Weights of a small mixture-of-experts language model, trained from scratch on English Wikipedia: 256 experts in each of 8 layers.
Below are experts of layer 2 (counted from 0) of a mixture-of-experts language model. Rows are named router (the router's row for the expert), gate (a neuron's input weights, with its number), up (a neuron's input weights, with its number) and show model dimensions 0-191. Each number is 128 + 24 x the weight over its row's rms, rounded and kept within 0 to 255.
Before each expert's rows: a language model's description of what the expert responds to. This comes from a sample of Wikipedia text that the model never trained on.

# expert 58
It responds to: En dashes in match scores, plus and minus signs, and spaces before numbers in sports results tables: 2–1, −3, +32.
router [160 160 125 172 129 136 145 148 111 161 142 119 152  95 144 106 101 130 144 154 147 146 126 111 150 150  97  98 112 115 104 122 129 100 120 108 192 137 179 141 111 132 126 140  81  89 120 136  79 107 129  95 116 117 120  85 146 129 153 158 133 168 147 149 124 144  93 125 138 138 107 112 153  98 111 104 144 109 126 109 100  98 113 120 148 118 177 162 188 123 141 126 113 122 142 146 143 135 120  94 123 103 142 166 124  93  87 128  90 129 131 114 149 172 121 182  82 125  77 119 122 133 141 128 160 111 151 166 154 123 178 151 147 122 134 111 111 138 146 110 139 114 172 142 125 178 153 126 142  79 128 128 143  98  87 123 110 126 117 115  99 151 170 108 139 149 144 124 113 146 137 106  63  93  97 143 122 143 143 125  96 141 121 144 162 131 159 122 113 109 137 141]
gate0 [178 121 155 104 119 136 133 160 130 114  84 123 123 110 104 134 144 130  94  92 122 115 118 157  81 158  82 109 121 156 115 141 134 143 175  85  86 113 138 166 146 152 103 115 114  91 126  79 141 141  86 105  96 163 117 166 114 124 131 149 171 115 142 170 124 102  85 119 111 139 128 124 103 149 111 176 135 157 145 172 118  86 123 174 125  95 143 134 119 134 136 176 120 117 143 136 110  86 137 101 109 136 106 162 130 113  91 130 117 175 103 153 156 109  95 114 130 109 139  79 149 130 136 140 112 153 140 112 126 128 167 117 158 189 168 123 103 179 118 115 132 121 127 161 117 159 140 122 140 116 122 109 120 113 103 160 145 159 120 105 160 184 156 113 141 120 130 157 127 122 128 107 126 128 144 158 131 149 132 154 124 135 127  82 139 145 112 145 156 111 121 146]
up0 [156 152 150 137 149 159 127 161 134 121 120 134 176 114 124 131 110 156 123 181 133 121 121 169 141 151  82 136 116 107  69  88 169 119 134 106 122 159  86  86 102 118 102 112 160 109 132  87 114 114 146  96 120 130  68 163 138 123  60 129 111  72 140 126 145 177 126 122 153 160 117 110 141 125  91 140 104 102 147 162 120 137 125 141 115 134 106 148 184 140 165 137 141 107 141 147 138 110  98 103 118 138 119 127  99 126 134 164 120 115 129 112 132 134 113 127 136 194 103 108 120 124 164 137 130 128 142  83 127 153 138 149 142 124 130 147 172 156 174 145 150 104 115 147 116 180 119 108  91 122  98 132 101 158 136 141 110 114 169  84 113 129 138 107 120  89 146 124 136 127 134 141 103 126 120 109 168 127 108 132 159  95 134 128 133 171 127 106 151 106 135 114]

# expert 18
It responds to: Symbols between or before numbers in tables and coordinates: en dashes in scores, degree and minute signs, minus, plus, currency, superscript braces.
router [147 150 152 144 130 132 142 145 147 172  99 143 100  94 168 104 133 129 113 124  87 109 157 115 161 148  99 117 140 138 114  90 157 140 115 121 207 121 150 112  87 117 111 113  76 128 111 137  89 134 105 103 121 153 108 117 120 136 115 171 144 152 171 154 135 123 101 104 147 129 107 116 190  74  91  84 178 115 141 117 127  78 125 142 132 112 158 149 161 105 105 166 108 116 133 157 145 129 122 136 125 132 105 130 145 123  87 123 127 163 133 105 145 164 118 191  98 120 106 158 145  93 151 176 155 108 122 115 126 147 179 148 120 120 137 118 119 135 142 126 125 124 148 133 121 182 128 119 154  98 139 131  95 103 113 131 112 131 115 109 117 116 168 116 106 107 107 116 110 120 184 113 108 108 109 162 137 150 144 117 109 149 109 130 145 100 146 110 118 166 124 145]
gate5 [109 138 140 150  73  71 142 110 117 159 145 160 118 146 191 132 123 128 115 107 123 168 107 146 155 142 161  95 132 105 150 108 131 109 138 115 126 149 154  96 142  90 138 137 135 141 120  94 169 135 150 123  87 135 151 101 102 117 103 126 132 147 162 131 146 153 126  87 134 174 119 156 159 102  82 111 140 154 137 109 144 114 155  95 106 126 186 107 123 133 122 108 155 123 106  95 140 148 143 142 145 144 119 130 108 106 112 145 145 153 113 106 130 131  90 141 116 177 141 138 109 162  81 137 169  97  72 130 183 141 158 137 108  85  98 146 139 124 155 118 119 106 150 113 127 136 149 134 122 145 130 105  93 115 112  90 107 141 119  90 112 102 107 119 140 125 133  68 113  89 166 160 145 129 136 138 163 152 108 133 135 140 151  88 143  83 125 102 120 147 153 135]
up5 [134 181 133 175 164 121 167 137 152  97 123 153 101 125 123 113 166 146 115 128 133 131 139 114 111 143 113 146 149 139 176 130 134 135 147  96  92 105 147 142 136 140 125 153 138 107  82 145 160 138 148 121 116 148 147 150 151 136 126 100 126 108 142 103 153 140 138 111  95 145 176 115 137 146  93 109 151  82 166 119 144 102 107  87 153 141 146 146 124 116 122 174 126  71 152 117 126 122 135  79 129 142 125 122 149  93 139 115 119 169 135  99  60 109  69 142 125 123 142 122 174  94 129 138 140 156 116 113 142 147 134 123 110 161 163 123 105 135 122 131 138 109 124 104 127  95 178 109  90 142 139 119 116 106 152 153  97 133 154 164  95 169 126 116 108 122 143 153 135 130  98 131 192 107 173 127  90 100 123  90 137 145 112  69 123 147 100 148 133 133 125 107]

# expert 55
It responds to: Early pieces of uncommon or foreign words and taxon names, such as Gra, Cra, micro, Mag, Hac·ette·pe, semiglo·ba·ta.
router [122 141 108 129 111 169 145 149 125 151  92 153 155 111 103 128 104 191  84 163  84 130 155  94 129 163 169  67  61 112 123 146 144 135 138 162 146  93 158 136 134  87 121 116 132 114 117 140 145 105  93 118 141 104 137 113 127 121 150 120 108 112 108 110 158 118 100 112  90 156  98 152 126 111  70 122 113 135 134 125 101 141 124 133 151 145 152 134 142 161 109 129 131 101 149 117 128 107 146 127 127 110 118 169 142 144 136 121 122 146 119 140 148 112  88 100 128 154 122 116 167 104 111 157 125 154 132 173 108 128 162 121  96 121 108  71 118 116 186 152 114 134 172 106 127 121 138  96 160 108 138 141 121 152 149 124 133 134 108 103 113 154 141 122 128 104 106 125 152 123 106 146 148 122 117 134 137 173 172  83 199 146 154 136 132 169 149 164 127 149 127 157]
gate1 [123 145 127 139 107 141 123  95 109 132  96 166 133 158 137 152 113 116 114 165  71 147 141 152 133  97 158 153 116 132 131 139 110 145  91 149 204 120 104 108 156 115 131 134 145 125  63 141 108 159  97 112 150 104 152 113  81  97 123 109 119 163 141  73  91  82 132 133 141 105 123 151 116 163 123 126 119 129 102 106 136 109 103 120 142 138  81 133 140 171 159 148 116 111 143  94 130 141 120 126 122 134 121 104 175 155 135 144 167 121 137 154 149 116 141 112 130 151 103 156 135 144  96 121 147 170 137 107 140 144 115 156 102 142  99 111 124 167 167 146 138 101 114 147 126 135 137 101  90 145 149  60 112 133 109 115 137 112 138 127 131  98 172 130 102 102 115 171 169 116 116 123 178 103  92 158  84 127  86 148 154 125 148 128 155 113 144 117 155 125 128 116]
up1 [124 139 116 132 106 103 154  96  94 152 107 160 112 175 133 155 126 130 140 144 119 174 123 162 109 126 132 123 106 141 104 125 117 151 131 116  86 100 141 100 122 108 154 137 111 132 107 103 138 150 137 101 196 100  80  63 142  86 101 133 156 157 165 127 130 106 159 141 106 136 132 148  87 156 120 117 151 132 147 124 142 144 104 149 132 170  86 175 154 185 103 157 184 121 147  78 105 103 103 151 154  92 144 140 132 147 103 110 132 101 111 134 137 123  78  79 146 150 125 160 133  83 134 134 130 125 113 132 137 139 151 128  79 142 126 120 142 175 113  88 121  93 122 128 126 140 115 136 123 142 107 100  97 139 118 139 154 105 153 131 143  99 153 159 105 124  86 133 102 110 127 102 151 119 105 144 122 151 123 129 179 115 140 127 144 110 127 110 128 119 147  89]

# expert 5
It responds to: Mid-sentence function words and common verbs like all, both, set, top, make, of, often after to or and in prose.
router [154 176  74 157 153 139 146  94 155 140 133 134  96  70 167 129 159 149 133 102 114 138 151 138 116 138 121 169 100 101 103 140 113 119 138 167 146  79 126 143 120 103  74  97 122 118 171 157 120 148 117 106 123 122 163 112 156 105 146 118 126 101 120 145  97 117 124 151 167 147 138 109 119  98 164 113 122 112 131 176 124 120 141 152  95 124 104 137 134 146 114 128 139 133 118 131 135 126 143 139 100  94  99  99 119 103 142 107 138 131  85 108 117 119 129 165 108 113 107 133 150 104  76 164 144 122 115 147 150  92 142 109 173  92 114 115 172 121  95  82  93 135 109 146 130 110 109 114 157 150 146 128 148 157 157  71 137  85 103 116 139 186 146 145 138 126 143 154 149 148 139 129 133 132 102 153 153 151 138 120 158 125 175  96 165 116 159 125 123 122 104 168]
gate0 [142 159 144  86 137  96  70 104 167 119 109 179 161 124 157 170 100 126 133 124 144 116  89 135 144 153  89 176 116 119 106 109 121 114 122 141 174 119 123 145 112 118 162 107 156 135 156  91 119 101 160 132 149 133 129 150 136 180 143 129 132 103 154 115 122 113 117 142 123 120 140 102 116 137 116 151 133 119 150 141  94 180  85 105 101 140 121 119 156 136 149 138  96 156 161 127 132 160 149 117 127 112 180 157 133 112 143  80 147 126 115 116 152 139 102 124 107 165  99 114 139 116  99 132  99 137 136 109 110 127 140  98 154 129 110 134 164  84 126 137 178  95  99 144 127 136  89 166 129 136 121 114 133 134 118 101 187 141 148 110 116 133 165 122 106 132 134  96 129 103  93 163 129 119 107 114 112 187 142 109 134 128  96  90  73 141 143 128 115 104  91 167]
up0 [149 181 150  90 132 115 122 146 137 101  96 113 109 153 110 101 151 117 109 134 147 125 118 125 134 120  97 117  76 138 122 154 144 152 133 142 116  89 112  80 112  98 141 154 129 163 127 137 119 137 130 102 130  82 150  94  93  90  93 144 155 131 151 103 146 117 151 103  97 117 138 103 128 144 132 119 107 135 121 121 144 121 154 144 136  97  98 118 120 104 124 106 106  93 193 153 140 135  88 149 154 140 120 146 145  85  86 142 160 133 137 122 162 138 108 113 145 157 192 136 128 122 160 125 160 119 130 131 103 170 139 113  75 111 115 159 159 153 152 170 132 163 114 156 168 100 143 144 131  88 141 121 156  99 116 118 171  98  94  75 146 130 123 118 123 136 143 120 126 136 107 133 149 144 139  89 160 162 146 124 120  66 146 150 114 133 188 123 111 115 150 120]

# expert 30
It responds to: Prepositions like in, of, at, as, during, into, usually right after a verb or noun and before the or a.
router [127 135 146 174 130 137 115  80 127 167 146  93 140 105  94 112 173 135 101  74 134  73 141 101 117 119  88 107 108 103 104 139 139 143 131 144 172  74 153 113  84 112  86 142 150 123 148 119 118 107 124 120 159 158 119 139 113 174 129 118 119  90  97 141 136 137  97 148 132 188 159 132  86 117 147 101 150 166 125 149 151 131 103 138 115 159 175 157 109 155 109 151 108 119 132  82 155 131 129 122 104 110 181 119 113 125 158 157 131 146  96 113 116 175 118 130  86 130 114 108 115 140 115  77 123 120 123 134 145 132 151 135 143 141 118 110 147 125 153 147 107 129 177 126 111 113 129 157 181 108 135 111 138 124 146 122 110 104 150 167 133 125 120 110 111 150 105 129 146  79 164 136 112 119 126 163 122 140 155 170 128 107 176 103 161 145 140 153 123 126 128 117]
gate5 [109  87 119 126 134 136 141 139 115 158 156 105 157 123 156 157 132 152 123  77 152 106 124  99 120 162 170 128 129 115  93 150 138 109 135 101 148 150 162 130 109 110  96 176 130  66 113 124  94 114 165 161 163 115 124 125 155 131 154 157 186 149 146 131 110 117 122 147 163 126 126  89 143 133 102 133 132 135 123 113 113 143  67 139 126 117 114 149 131 121 105 168  80 122 147 116 143 133 143 113 117 128 162 181 111 108 141 114 104 155 145  80 103 162 115 128  86 102 175 159  91 153 146 107 108  87 123 117 161 153 135 121 113 138 107 125 121 131 114 124 148 141 109 161 117 105 142 141 140 106 142 138 111 102 147 108 133 149 146 133  94 161 139  93 125 103 108  99  89 161 146 134 103  91 136 153 124 164 122 143 124 129 137 159 107 114 158 129 177 140  73  74]
up5 [121 138 110 159 132 111 116 143 135 155  81 125 117 153 120 135  89  95 120 138 107 151 106  94 141 101 137 116  75 152  89 123 131 138 141 160 156 144 106 144 140 133 116 147 161 116  96 130 159 125 105 140 150 140 120 132 145 151 131 131 161 148 169  97 103 115 173 136 135 117 155 162 134 111 132 103 177 138 102 164 144 133 170 137 134 104 156 170 127 189 138 139  87 123 136 122 174  88 120 114 105 140 148  90 121 132 120 114  97 105 158 135 145 124 135 143 166 153  79  85 160  69 119 106 179 147 157 100 122 107 100 121 120  85 135 112 159 111 131 137 143  97 130 124 138 121 137 117 145 134  95  88 153  90  93 126 126 134 109 128 101 170 113 114 133  87 142 112 123  96 124 127  94  78 118 136  97 114  99 162 141 138 125 144 140 122 139 190 148 153 154 112]